Experts of a small language model.
Size: 9 layers, width 224, vocabulary 32000, 66.1M parameters.
Experts: 128 experts in each of 9 layers, 64 SwiGLU neurons an expert, a softmax router.
Training: 667M tokens, 5086 steps.
Below are experts of layer 5 (counted from 0) of a mixture-of-experts language model. Rows are named router (the router's row for the expert), gate (a neuron's input weights, with its number), up (a neuron's input weights, with its number) and show model dimensions 0-223. Each number is 128 + 24 x the weight over its row's rms, rounded and kept within 0 to 255. Numbers have three digits each.
After each expert's rows: a language model's description of what the expert responds to. This comes from a sample of Wikipedia text that the model never trained on.

# expert 48
router:146108147151120125099130112144162136176113173111112135148143093090115149086140165153138150101133124149112121115072105164137135156138133079082159148116098163102102160104103141153091136097113104118108158140129113110120148111133111150090144096135116114146151150167124109145111145136135146161111165099090112105113142152157130175095105145174129149107138165114108094158097155146089121137125094173161136129141113126100155166159140144115134129120123147138107161115158141121132116100160135120099181149108157152157159093131144151133141124128124157114135089168154152113140150151152091119149124141130096172091087118153093151089139161126151126162095105092147142102117095116119152105142
gate0:110066140138114123117084067118127101117097183165114112097084127160125108104103141162112118095148144123093108189096129150112131181148165124108105086137144151117177153145165134152147112106155130124104145125157078133145134109125089160131143107141126134131137134126128106110091129139151139126082162109093111088115152120139152158092098069119160143130158133119107144132128138150126142112128126146140146148176112152071118147109171158124138113130077144153118104131145116099133095120138154138119100167113126145168114096166122143146127142114115154186126099145086132123109134114125162135131147173130117103157135141117104147098139125154145140139142156140124180110128114130124166123109
up0:146183133130138140146125099082153138171156143130075163099129124127148123147131136110104134154117131109129094090112143131122081138135093115120149082081090162111112124110177098158165095175109116144185117161134126142103127166141115127119115127133124148165127105153141134153159125113101105114148153132124125093131130147120135116110105153163123110135144151145151170104139121130046104116141121161133160114108135140174113171104107135098098150114095094116130089184149090146124122163112106118113131080122095148156120140147152107151178107147149183144161119124150083145127103102140113133142119125160153139132167124136105074135134121141153138117173156119125129120153120118120120106137
gate1:137145103103137153149093133093153099142122103134130148155140163083088099131142118148152147137112108164138148108119154131121152121109108117102077122087128135096136130132120118135084099086089151141147099161131162111096128080151157102113140071098115104170122149155130158108143124153171157109113131159105160156128116131124140168159147112124094134131144146162113117140150136131161112131156131164186124136118169093144118166174132130138147101107124108122135150068144150117125122134138150128140110131133057110135109146138097143128151121084135151148130099158137092144125128079151118094160098097136147148158110147133094134122118139097114118135127087088161112142143120116076136193110
up1:107179149150160126138128106097096133103111137113143140120111118163160114143131137148150089109139127154109122136127127116162107134133182086104118119101110153081145104106079132142125119103091137153124068168158134150136132095098141119133114089127114131162100183058139094141189101150112152134130110129116153095138117111108125118122111114107096070144139119153129142162133096086133147135136110089157111104104102145105144117124170146097143156110142148131166150151119139150114176105142149107142144111098146130105186120119081123152123145149135110131154110110172141132147136165156122106161158099135101074156138142074156130116154133140124146145118109143100140137109152121146130088137
gate2:154113145126154111107166142154131154156157127122091143143133098111134136130128154135136121110137126112134131113148103181103138118131126078082125115084140145128120097133101153135148168107138134164169175138143120113117111120138151156104124141115109110135115190116094134097141116143120116146133127139101149128114140140109127148124115128150158146123098164116114103142139195120078115104164192121120170106123131083093118159105162134128153105119125171112131156123090104141154123171169111139134102129137117158123069115124100109083125089097116171138152133160144109151112134120103108128138060118132105130114054120122122164163127148119151124083089163076136160126138137132096116115103
up2:110167131167102115128111107155100124106129134166101130121097130134099109123110109121173128085117129151149097157132124100125134104100228128125146117136153121135178131141111130164134108160144116109158145144129088120171100111128106174182148135142180092159116106129139155104152076146135093126166137117120085138153153141116107085116117097091135122120087125160078103151124148104146133134137163124137167173125114111152140129108132164111134128126114130140126135122094148097160100107118104127112140138125103112115087132160116127132108168107130108097142132108117108128093133118127142144128163113138125144095161147141089101146135126106108146105119126146150136173162183166079157101093
gate3:145119184121106154107106096156139138222139107147140143130145099117109094114149156137109134126130166159101137113127097157136126127161122136081134122147104135133111125131114088125135145142138112181123119161162141094071115103146091074123162164142109095131097094133121134143165140136130153132112160158072136109136127136134097139131111097137133146100163186124125158157120138164146146100155137158117105112114137128120128157126138166091149165082134134148140124131114163113096144163078107139113110095094134111168130143163112128111147113074118125127093111129116122099109106099120141128142165134171123109106123137128157123099127157149110113129168088136140102096133136117078139126172
up3:162121119162150142098164180137100109139158093134133144158137121148133108088153085112151142136107135112146116113080132130128157116113131120115145113135117135162106131146169113109149093176103122134156068138091148155142107125162113108132117179154141122120181082153125120139097162081109093093142120153128125154117127147125100143131171105140171145155173127123133090128135141140099167080178101124146116105147171120113132164107114127097125105137117107120099141101152127110104137106145148157126106128113131181108090150094105116124122131122163085190139106103128147153133126105144115166076145146136114129109116118121084108128107106130160136176132114112150113169085102134123113132117
Numbers and units. Digit groups inside large numbers, years and scores, plus units like million, km, sq, lb, e.g. populations 31,557 or 52,465.

# expert 0
router:152095136147110147081131138126141158159117158107097105141145133110118162130140177157143145100107118164102118093133149173111120158148117102095131161104100163111098155128092118156098148095102090138106153156133105092109133100141103152122122107111122124152162153148125118152102141139122156157110151150088120094148143089153093182112140163166153158111137163138090095150111166135127113105127120132154155149164156123101174155178157150116153120098125140157102167108140166098150108097162142149127155148105148148150140114141153148142145128091115152105136090122126156114122131155139102102152130101153102114096101124157089154120140154145157121154093108084128159125119123122119169091146
gate1:169112153144148151123115119166123133154108172151113136084086089139126110158134181131156080105144113110071125132156127104142099154134102169117083154147146141105110098113102140159100185144122130096078134136114131113096116134114099175093157148106108103137122137114141151132104144101128100107133120096099179117141105120181107090118130138116121113128124154147133084180099147170123101129092125109138116148117153134111070159133125137146103133116114135143144144142118143118120107093141108153152134104122105170157150172085179157102163146131152106116107110139119137144123147142149132129118109163122124134132097075157122137134122126139116132121126128115099154126138141067106121191147
up1:132143146142100166138125160145137156151123144110105092108125106147111206155176147140105141156137118100123106095154128140110154119138116103111116161135131141119111149132131110139118084090130151105115140111107151137082113137147140100154088101130136113134155098156100148159111086148138132123123123133121151185092082137104159115112156098114131104101128140070103126092157118100164127064106114112115096116106103157099146085146110110088121112176128111117163141144112084114187099145128151158123133112051141127088125142149129134148142081120167129127133126121140160120153149125173107138146136096145125142165115177122125148132151123105079128157125134141135108126111140140163132120142
gate2:145103068120160108142092121119100133108096120142143085126175126127121148132148092102115126084117158105113143151126128157124127105166134114171127130113088148135146092153139113174093096097130142126082150123186125163100152134114095110118143103099148178147093177089119124164162149146142093130115162166091108128115153127147152177144077107107140132123161096116127112095106130129137088141173149143163109107116159142110121113114130110136126155107108140166130166111151165097131085092156195130149147106102129187144133102118135160161103169138108130132127135148109145133135143140124135111126125154123148123099134135138104147156135121109121117115128149145153120097107109079117120138098
up2:120129127142124123127137134172105165131126102120127123131145111169161097122102138090137084065100150087163131155153133150118163154142135135139119111115148119128163100083150082156114133122102118078117085152108136100129141133144166144128121141110127150121164078147134114170130109157169114097164155109122128124167138137147117097149134091134155132171120127145150155105142143124143119114170146144133087140169122096116148132148089080153152124073122149121137141123140091123144120097084125113117140134150118129122100115159107141074137144133141109096111122111139145129132105122102187083105112125150185171115148090136132110159139146131093078138091095148147114134100125075129127106095
gate3:089126130118099101077164096128097140102108157104120103138104113129152139121129141140090158120139126152144155075133098107090159148137122154100111123135126121104124160144107165183104106108148127124144130157141117127103127068125156120141151126163124166145105134157108140104133111078096155169146142122081119144129100108128141139155106169138069134092071134124135103107089134147109133120152126106092115143095178088101141145115153115104149135109153156107123133091112126148140098092167178135125138168111147123127136138149114133150135126113143170158177117104154119136156167141139140081130153148144147127124077141097153129137126152131135151105137141116109112176120139151155193146136
up3:109158107105096127131099168100118098175089097141115123104113159152108128144138065142106106116154107142117133144116115124127089128154120103156117121110127147103121132135127131141104159122190114142154099142092116117140158135125114169111142130107129126171140103095182151156155150144118122123136094112125146096090127080178138125183110095102155116133162086077122132141121119090168154111144105114170099150120162166099147106092118105122113100130116159172116107121132108123099152093128091144135180136151152124116162137124117121145181092096140145124157145131084147131105116132148121124130127122115134188124099147153119141100136135111132070120166125154147153126151126136110138123076
gate4:163111136130091161132081105103106084156127110115126113153138153133170090163100097148167117083127095160141123106130084153182096131145111117128155096143170128158135146142101125100079115131096150112089102177139150157159141123147159103154114139090112122151111116103103118160136073126101092100110109174088118116152147106127122115142114127163112128118119154088132113143105138126137136140111140111103153180140177117119100099155102109108134139111154147168117103097156155116160102083150172143146092128130155129128103128136168128140141129152143103120164137116106107139114180101144140137159140145126188131143116103146159100130072122142115130139112135137140111129118135148100159134121
up4:158125167137117167097124108167118128101152157117136115051139125111085130188144130088118132124108157101142139151146129128132111154086114120177143104085129165134094172112099176133110115100109102188155100097133167125156135112105103122139136115116121126161140161124141165101123105138111131173100162183127102123122142171130099141123142125115092121124098134132101119113149099139156114107156092133128155166133128120150108112134140105160150131136111068122130088128113078121139134088105149178123156102139124140145118136082104117113143106111117129140117136121195122129158153134091142107110121130083139122127178157136159111113098141124131113083128145118160122114140125119144169116124
Linking prepositions, separators. Connectives in names, ranges and tables, chiefly to, of, from, and, dashes, pipes, as in 1815 to 1830, Kingdom of Croatia.

# expert 14
router:134118134169104153121128115101132110146082163122103094142166101127085116122131164136135154074091101150134110103127119133130128174170110112129082162121087158097105158145102142164106123102100106113104164150152104116114140098147091160103148112108122123150164172134118147147085140154111156134087153128099112097094151148154119121105137157157152146095130157119092086150115161123109129082095115093127142141140135114101131164150134156131155092107136157164124164084140153125144102108170160145099148160084140160153125108154162130151154108108109148103130102142105161101112150159139135108155123123132126126100099125158085146109146126135136118157112097100154139128107099115109151092141
gate0:126144094117123123114083113082101145153115104137150136124156062133137126154149126135119117076060120169156111132149138124145110113153089132112112102122134137109113116123145131123169135138157121097145142119097093155145131107153107144130185104141125140127157118099101183130120146144136144117167095124109112130113154125142135077188107188118119128140163118128155110164185132166121113109117117108130129147137145111134175090158107133107124106103141136167119119108110101108146131137116145074144128094140125137161137146159101126128118162111160167147135114120090166112145126155163153143149128135146180128127131130100048096176113106122150147137137074136110105112109130149118149121109
up0:116140078148129144089154142108141140136119175122144119110135162177128165096099139128144164148097101090129122109115120125110164164168130092161135121123134128154140121102098154143156132133117161109117154114174144076119157129097124081104075170142147098078118111106152132118134145101134135146173104110132092146160131123133119126110129093169128145129153102106124118106124124095135191148151157137176126089138145109115101148104170091137102124123159131115125132115184082096161099135103112101113133084121150131183143130146164116155124163165151114091133149151133138097116091091087114168137127120155145148086139135137112109129133124131124109127153148106114143147106105131102140099142
gate1:097144151152110149101121147077115136112112176143127127150156133167140129132152168105136130114164154167107150127126138094101154118127087122148122090125093166117146104085110167110126175126142100123125141156145103125112119156144155156060120137132096161155156137117081159145103138164123143126078135126113098146130124113153167116127077131129087119116136141132102115115142165106130138161130152141140107157154133117083081107096145132139164136136147151123163091120140133118141159109135123091149121127132156128100098133076131093190147144160104132077089133084090114123168121166101116104148123144133123120147123098082110101180113135130124138143159112162144135133148128101121164144145
up1:097140114103097112133114086101099090129150137137119124122159126155131176138132150143129138105134128135148107166098124166102139160130140098105118110115111130093127111117125148146129094105138122109116134097149148129159176127153123063105132114132111154127146142131139109137068140135063157118177167136167134125154154126161135126149168162139169126132137157147114131122109145109134163147102220160103112120163090129157122115167149158119155097114102144147110100137122146097106123094142169157166138141118111128138117074126179131126135132086131124086182102147106129151116099139100114155126139162116093120109133147127120142134109158131129131077094133131116084123088151151135153152143
gate2:146155110163107132113149100129112113103119155188107108078134066106092137108128195092165133126115124113129115122135117123101109209132123111126132088129093154143097159153125162143141160117123125138139128062103156109117142102146132144089163095127074149109176134166109167139143094144137118111088124127144172152118106137138095093147114129134127137156141131142079128088144131097084107110120133160126139138121107171110130129131107133164110122103135164169156123143106103139132155159138127119112155129116135160132137091132148099174147116147140134090128113132097146107140149158119174126149098141141146134100116143129083153122112109139108115134144115132111126148165164106121129105179
up2:103110125128128119142122156108155110109130132097156125128144160121168099177156126160081150117064139104182155131083122122143127156136137147128116121144134112129148153103109126181117091108129093100145122118131086147143133159134107099173148127168111116132064151104116085118130107190117111145145130098165123143099152149085125138103111114143184119130090110137142088156122111163142138110127119152132139118138116125104139114138124129165144140142114111133159140144158194113174101121142125159136108172128108121094114076113133158116141140121126137126080133138125171102115166102149125122122135177102119144110123112131137093115140167137156092137104103162116125122064120174144110137102
gate3:134084093120121142156148126104163129138106126110146162142140096155124123117143103099152120152128161138157125119164096179143114114124096132140142119147097120078162178120100104129114134131065138092131102096106084106140124171100079143166151116096132121166121086204082173117128097114121104117133117163103092173136131146109101152116091122141181112140115157139124136151129130113132094173139109121156117137133143136099154134134113123145113105121120121112119133106151183154111125136180162111154123089135112137081164098135103149133110138136075138127106130163116112138165098110133138147133130141143101119117102100145128136135160154158143119124168118141132114161092120110119148116084
up3:168136112112103139136129147155098118147086180125109157113137172121136122168102094092130123136134111088130098135124144117149162090138144131127134135097128116118172158112143117099141143116141148155100119166143096095089122091120147104069150126151096157113137127085120108095144132148096149141141091114128137142206105135137139147114144168108116142134120100111172090155106131126139111111105167140171106139120111146156116152144092094092089114153134148130117129096097148158092118152150118104156118101146147111118113137136182148120122130101166128094118138146129153157114123110081126109168170092124117180149132163095149140148108092142110145127109134108108155149100125115186149110158
Country names. Country and major place names ending a location phrase, often after United, New or a comma: States, England, Germany, London.

# expert 38
router:139120127152118143081140130126147111155126138102105113145168135141122125136128167133166163112112114166161108110101191127131100158137149113068132169116114162094110162117076104151116127094104097152119137145134137078120108115138108136116135070142124109143152146158121142143110114145152164176128149095102092101174139061131143153122117167156117141106119140137118110139106141098145111088125123129151140115151156165131159146177131153105126112094123127157105157117155162088118114093119140102085147140122131141167153120111150127116148129141091115115145090142131136129109146144141113103138158073183108120139101121155116153099174140130159144147088116073119135120097105121136152092139
gate2:121153119118102151132127128163120152110142147097170137145124136108097123170125125107132141120102119139160161106157120107131142113161096124139129118113061153107154146168126184146101101145134096153165129140143099146128077104144123133130179137139119097120109170105094058115138133116114114104074148120123140099093127147165110157132115140115102180116112147150140147148152152141133147144129123174117091108111134147114116127121142174160177088100146121086116115107113114130132153112123151118074111140085153117167137120101142152124155133111120156136120153135109134147122154130147124141134114132121096165153109150105098130154156124039097158142150127125131129091076082106154140129146
up2:128156140128106151107122161147120140115164168149110097086083138136121137146111109092139110139077117174144109140126136138126161143164148162127081156143112134119099147145149091083117140148133127101089120080145142069130198106115133084127131101156141135169159115116139148124134123123105139098124112107125109122138117111120128131137104132151133156075141130133127160099088136186132105151101103093153160131161134123136165112137109097116139126039139145156120153141129121110139118134069141134114124149119099158144131120127123121096136170164092115146116129164120130123120135172125105141116109172145159113145151159154136107151131126080168105104147117143101122088150165096104130155146
gate3:124100192130136110118126092136120112162160155090133119118098162117138098130139132088142088116128094158137129137138146127114077168110107102082137125148114181111138177181101125131103125118087120181127138118107143125129156114151120142168094124082144126109156136097104103128125103149127156127142153102092142147148161110082173155113113156149135135127123160056098154139124162168155134171139138118129108126148134159119114102146190148097135140136125132107127118119111141144132098097084142119114109149101136084110132153150133091100121152153130117151149117160124147132106120142097124130128128126130128110123104150134145153181132132134137126121153131143176152092067144124138115069092
up3:108118118159096141146106111113186122115104176105132128115111081132103107128128112161115126087173068157114109139115146137126138141109129080143161113116133091143107103140130124129121099137106148144121096119131130144148157081147131094154104072120126121185160140140139093110126096159173123107089131106135127134197133109107120121157128160138158101145141112101110155146119138152157129148165131126097111096113053152113142109127144119137151136120132101130153154116119152124125147111170138119097099109144112102113068127096130081153162119136127126125103167120137117125123094159134103144135118161123140168142169121123139157111158124154154125200096136126103093122138185133119127152125
gate4:148087096134153126138111127124151184112110134087117135091141162119120154101126156143134141126131129175148123131109118148115133143148193067158118127120102123111104141161110080124110161158121102163113162132113121140154134119110115135114099103125144100152138133085082139087092088102097106134107140135126150122101157103114185145146137116151122139100131128164170089125121104131139106140134106136133166191091124151142127105164128093153126144138116119119151129094135110107142162118111134124108108141104146155109163109072142108132166145104134171165091109130122159110142161189147159077124144094136133132174140135125084143157125145128147114132088156101106154122115120102095099127138
up4:161136125127108176130152110185093100100179152148146100152130125168091090117102194121142164156140153147125141121129127154110103130109121137124144161142120107136109089128104135093144173142124085141103149159162113116127134131136119110123102127117109121121063127113061126100091116141094143161117149161115108133140172119113125134126117160124132119138110104136095129159130141129108119144122128136073140097094186139158133128138155133126100104139104121144110102092109105113173143171132096097140084071097112110141087094080139168132160122132119162132149144156131123126142145138149130156119134118129143126134112140093106125100190148140139148166159125137141143139082129152122120147090
gate5:109089139112131114092147098142155134137110159080105147166122145138131135143190122129103136113149101143102139142110102195148110116168118090109144111140160140105119139134103182095115148132082125133078128167059136089114145111134143158115159171123126138115140123121145128119104125121122161124136098160089089108170102121115152156094146110146120111146117141168163108190092120112122147161125149069155156130099072153135116115117121132118060125151135128096156130097130174107165121105144097129125161145154134148147111137136133125140141141126144141155127155144113116138094153164127124115141137169099133120152097138080120122110120108145113097080139158123111139147131149150125124111113
up5:181153091116141149143132097155166110096130130095127118128172118117101090150104120095084136132127123158130170167157079134129110132111176170117129121144156119160154173136177125126146122133142145150143134121117149156126157129108115126112085118127128129173114097132121137117101119126134130119114081135125129101110176147109091108120088093127122165123145142150137138105193183167127122142128142128119065141140153160148123100113195127103143118072115111128112168109104109152093132120147127145132115137104144152121135120120114114122109104149116166117094118112106138141142133099122128147096131176080122108198166102157159118125125126132121103085144125108152115129131117126121097079161
Linking words, foreign bytes. Connectives between paired items such as and, to, or, vs, &, featuring, von, plus raw bytes of Japanese and accented text.

# expert 1
router:143097162157127132111113111164154156164104170114112130152144119130123123070149150155143146104097125148118128096096147175116124163148106137127110142105093152108102167135086141159108115098102112149083153152134121103118124106147097143108117100103119125155152148149145144122109146150114158159114163145086171103149147109159152132085133158167164161095143170137102092150105151170152122133131087108143136134155137105111123159154168146113148107117119106139111160104145170103146113102186145108090154154113138148137142092152154143142153118104125136108103089127140140110135134163130115113155144156140078125088108129156096147138147136158145098167105099087149142129104109118120168096152
gate0:112113157116133126128166149136166140104125150139147093146141150106136128143168114086154122094090129139173104085084096113113106136186121114134152146121110113112122168120105117117102123122145103155123088167123127106152154116101112146140087105129162180139131115140106131144153113144123158153122152133081124146095159117105168126118123114119166096081154167160101126152126129120170124153172149150121126129158175136108122169161108077109120138106136093172164125129114108074141126119167131158138099155134122106106150134109166134142145166153126122124113118144096119079145104136158089099129150159147107107094142098102096082145134123135094154158129108117147153128097113106179144127138
up0:150146117115133076122170127105162141165166140183106099122129114129115124094124083142143153117132151119085169135107150120136108116046139144127158132123142158117151117121135146130140157107101090123086057073149134163130108145145141124131135147118116110108152160135106130135124108133144111097098105097112111085137158152127097128141120147137139137139099146158130176142101172106151160135112158125135126144123150081124117074129183132142106116176109138110160115122147112098204104112146123097113131115114104135150157112086127082110134127157182145119124106153125111093147118124109123140125160111143150132119147140095161148168145130154115151138123109147146091119130122169105147135125
gate1:107100169184138143166125106102094166137096098137141124115133122109113084117137139123117115114105145129156170092129142121121138109116120152125102086138106139072106150134134164138146142117071129121161172112156067097153172159137123167102097142098184122146131154175098083146121154108096136150100140088139137100127100142146147100128152142114137117156133108124133137194157154107088119122121093096123130152144131102103145147126147163109148133137147089130101127122142128135130130098168149134123165101064131129114136082136107132121116129126108112147131133127121169127126162123131161107165138156148132141167119130182138132158171100135154121129100125105127134126116075097104152111152
up1:131119120126114100132095148113132109140152134104137144150160092131148129163132145097195127097127118189131109193121126124105177161137119140131130114134111132173167190127153139126099135076137130113119086116198154127116136153115150148132096118119109153118120121134121157170167158099131162114107112141148148141146144130109104127148108137119175163125069119087130142110113110101050117158136118151152117148121167112160109086116134128106126119108132153105122156139147135130093111169120082148133117161141127130119147147109136120139148119131112135069135115100122091105146145117160122128124121072158170099108127074110118101134113103165141133117123105128110133141140113113127089133097
gate2:150112116195137106156139121114142143118089122138113127145123111132150122162120102146172105116102110147120096101117083105133126156165147169117133141098107102118102141121133139133103141134145131126165125176130125093150161147091100105127139117101144147153075133125145148108121115105131127176098124188096120075132136106178077101121158114117138119110137096089127140151124165136145157161173110089111125160123158115127155155096118150131140108138139142166172127084143182071136102133133132155113092104114127133128133149132152136124151122148163155101118154121131097138116165148114139112126123125120161119107093092115151129122055148134077119144105143163155164106107126100119110102156
up2:151169134104131120121126119125094115134124141150087125085118155146140087115086139145091136097092136180149149138138126115131100137152157128116103131135118137104143105091140164145137133121103121162113096160173151174154115135112166121121118161130088093153123125126098171160101126133101146141106149137128147132156131088115141141123134148147132095112146108102159156141105150110164115118117126137131157098151088081155164147144129137120140156104087160091135151155152126184104117107126110109135114124146132169127082144133121126087167120139123171139146125085111162087145158094116139105102134101124099136168152143117113168140146078121076139146126109110105087105165163155057125127135
gate3:102076102152119124162135134103147146145111144132059101153138141127112138110138107140114125149097146169128129135185122144130158180140098114152114136124134104162134144108129138109142153142120137118113160132152113115189107074136171105142153116134148110142159152134147137122140094111156138166179137159083141114146152119104110107076122152130137087170137179149139110113113156146151169106112085113109096128149117105088130147101125143103149100104115156130112143104153086107149129132159147107130089140118114130137129110115111145091125152111135140146135122090099090121104145140104128134145102159170145160122095120159139112126083119168110126166163089105171098153083152117096152112146
up3:137138147175132167136124078125112111162135150153096144149118116171139118184141175102148163140076132106114129106175156127140140112130136171153099128177170124112146118129129118154117110191145102128129146129128127117130077102135140139149171147128102103077168139152121150123145127133182161093126131115148142169122106183123119119104131090116138108144149152138139166109103088136121123142097115110131179141173136121102107094115118114079143122086156088117129119122148133119141102128141153104118097132122137166138134125121133120137115084132098151148136113139135132071105128154081140141129086138096127124126136119116120131103089127134113066107106145102131128147134146086077128156163
Years and date parts. Four-digit years after commas, in or month names, such as April 18, 2018 and In 1973, plus place-name tails like District, Territory.

# expert 31
router:150081131162117150115125134120148109124108150124117074139165074133109151125148154153152151087099114167113125099106147165141105167148110099131119128119095151116090148150097170177090148094119129093101138147148102128105163076132116165113150124125127131167141164150108133130094128154117151141091150121061169130100150138148112114104120159142167153075120150099104098140097156145095101112110117101120182147145141152116128141149150148140153121121118159170104141122162144108119115118171156150129107164109157139152130136156161122146149116103104154080136106122106153100093141141128159114124108132133126104115111119135118130123159104163164087157099124102137135123105150131093158098129
gate0:134115121154103102130147106080122165118123118124087130146108142136079153106091158148127142110121145113166128134124150141099118174131098167112110146136115152161132071145102092118165147163126122107143156120133146132124148113076099146152107129189158124120152121147163142136134128120154152142103096102073133182117101146169078127119117117132132134142124131105183129144114132131096136094129136133137133131126123145072110096111143078130144163106136149157153096125137092166116138119120153146140127109149145177121113126106142149132133127152117145127145099115090113145134133110175176100132148159143188088099050136094133096115155125139078099124120129132135120165124134156108146108151
up0:131174103128121118172148125113156165121183118076123153148139098164108169127132161136117107104124164148156174139103120146110127159127083141143103102130127110129100079129131089149125151142104128142117171118121145168151118106142162159144118123084177094141125121154142136105135139155138099134145131126104155147135106074139139138090146096117147105138161132037164142139102126076075101125124123109114086104175125137091141158130152124130138149120126178121118157163143121127135106146119136149127123150174106137141085134140170111125112109168098164123114129107114139141153129071162127120120119097139103112108093119125102135136107112117099127153145120138121124126099123158109150132173
gate1:121107128157106141099141165120180107109074128167080112109143115137116134112125115146146146073138119199129161117123210138130089157130125103092128132126160110146137127162107135122101144150141138106111117125139146122121111120129139150149128100095103134111131144107169124158101146139138132104127123081085139121130136151175119156141084108125094104162081128107104126123153141130125102119076123152106164169155136146122075145111109129117115087130142118168132123156132129100139142119122108149133110120140108132108151176105106092177162139115109118119153126169104128100157096133132151083094109172139136099124146150108114095136094098167146135119111140137162136176161163158097142125139
up1:097172102136103110131180111118147163116136144148120120157144140094084165111131115169106118105095114105137096081140146178079148154120069124155135117135099098130145106122129137177165115087143179124137120169135106092135141093116090157105138136141097126136116083099070164162136086143128123123099083124130153145136127130135148110118083113111145124117134156094156176149131122139136135128155117132140158140113122125143106138142137111140165120136156140070126133133100117149162123128117095143136151130120085119062127111158163110162162149131124142130105080144117143133111124156125114163117165125106114140111158107136137130137125123096127143110108126105138099135190178136129139179126
gate2:154142117122121142111153127146126110115123103086148140099102129145163134097182127117112133116121120163107132118126133157145105129128062144150124133128111197109087105134126154128101163108094127137118088140129142103108151090173156141128161120114103119124138161076120144078081137089117084159126117139111139139157113134154125136164137117090125110115119138119130112135092131154117177140065148169119117135104123158115127082120148112160151141110138131145117106106099199123122115126134123105113128163122108119133115105150182160126123114131121163094127173088108122143117167165106178147157159163128120093104092135129109099137094133085126158104093158126083132115145147150148126132096
up2:130119115145110119099096094096116135137106146143122129124119128162154112107146121157132099138156109164158095117146138119107131137163153086126158156133123137150134160177160139146120129147115144116124092136089141142104134164127128101116170109149095109105152148085147152109120184086124102104138123125141115082123086133101164126105091152135165120084053157162144145139133129154183147125132113139137103105092090102089097167113143158158089106135195134145155142079154148118137080151134118126129134130132135112116146117107112152146153144151114166169133117152099107132103088168103112115145141136128118133110161132105132106131096106081141106091144092092143125093135120159133118154116
gate3:123097138158117098094120149064140117148110130154117161148113106131132118102137140144107138129105132141110085099055170118128161118125145182107108108122151130141124098166115148165102148107149094121104089167110115095130124096138141088133078120157136082179136138069143115114144099100107130124155102152109136139139157139133135170136106112108136130082154102119117124131147115140149118120136119139120142111074094076157124142156149141144123125114183146150118126129150118147119155151119151127184111118114198127120143133156121132132112100123129149113107113131131174119133126180132128162106117111123109097144129116116176186143098124155104127117145142169119138162128160126123162081143
up3:117108078148092106162165127156152146097112171099108155124118101131159155144138190107088112137134163070166122127121125125127142101143112168097116130137121148101123131107148103127148127141111104127102104107135062107171137121147107083097110125080141183126147114138109114145129167115093106132162063148138140147090068122150170144154131171133137119142115133122095110157133162134134131140148135123172166142153123178144116136132163138065137136129153129140114122135086160116112135105130132139130151147117140148097122160123168090129106156137135130126108120084147123087101130110135131140113127135127134101151122125157130126095092163125136113148155156086135150159132089145160144138109
Copula and placement prepositions. Verbs and prepositions after he was or it is in biographies, such as born, at, as, founded, attended, graduated.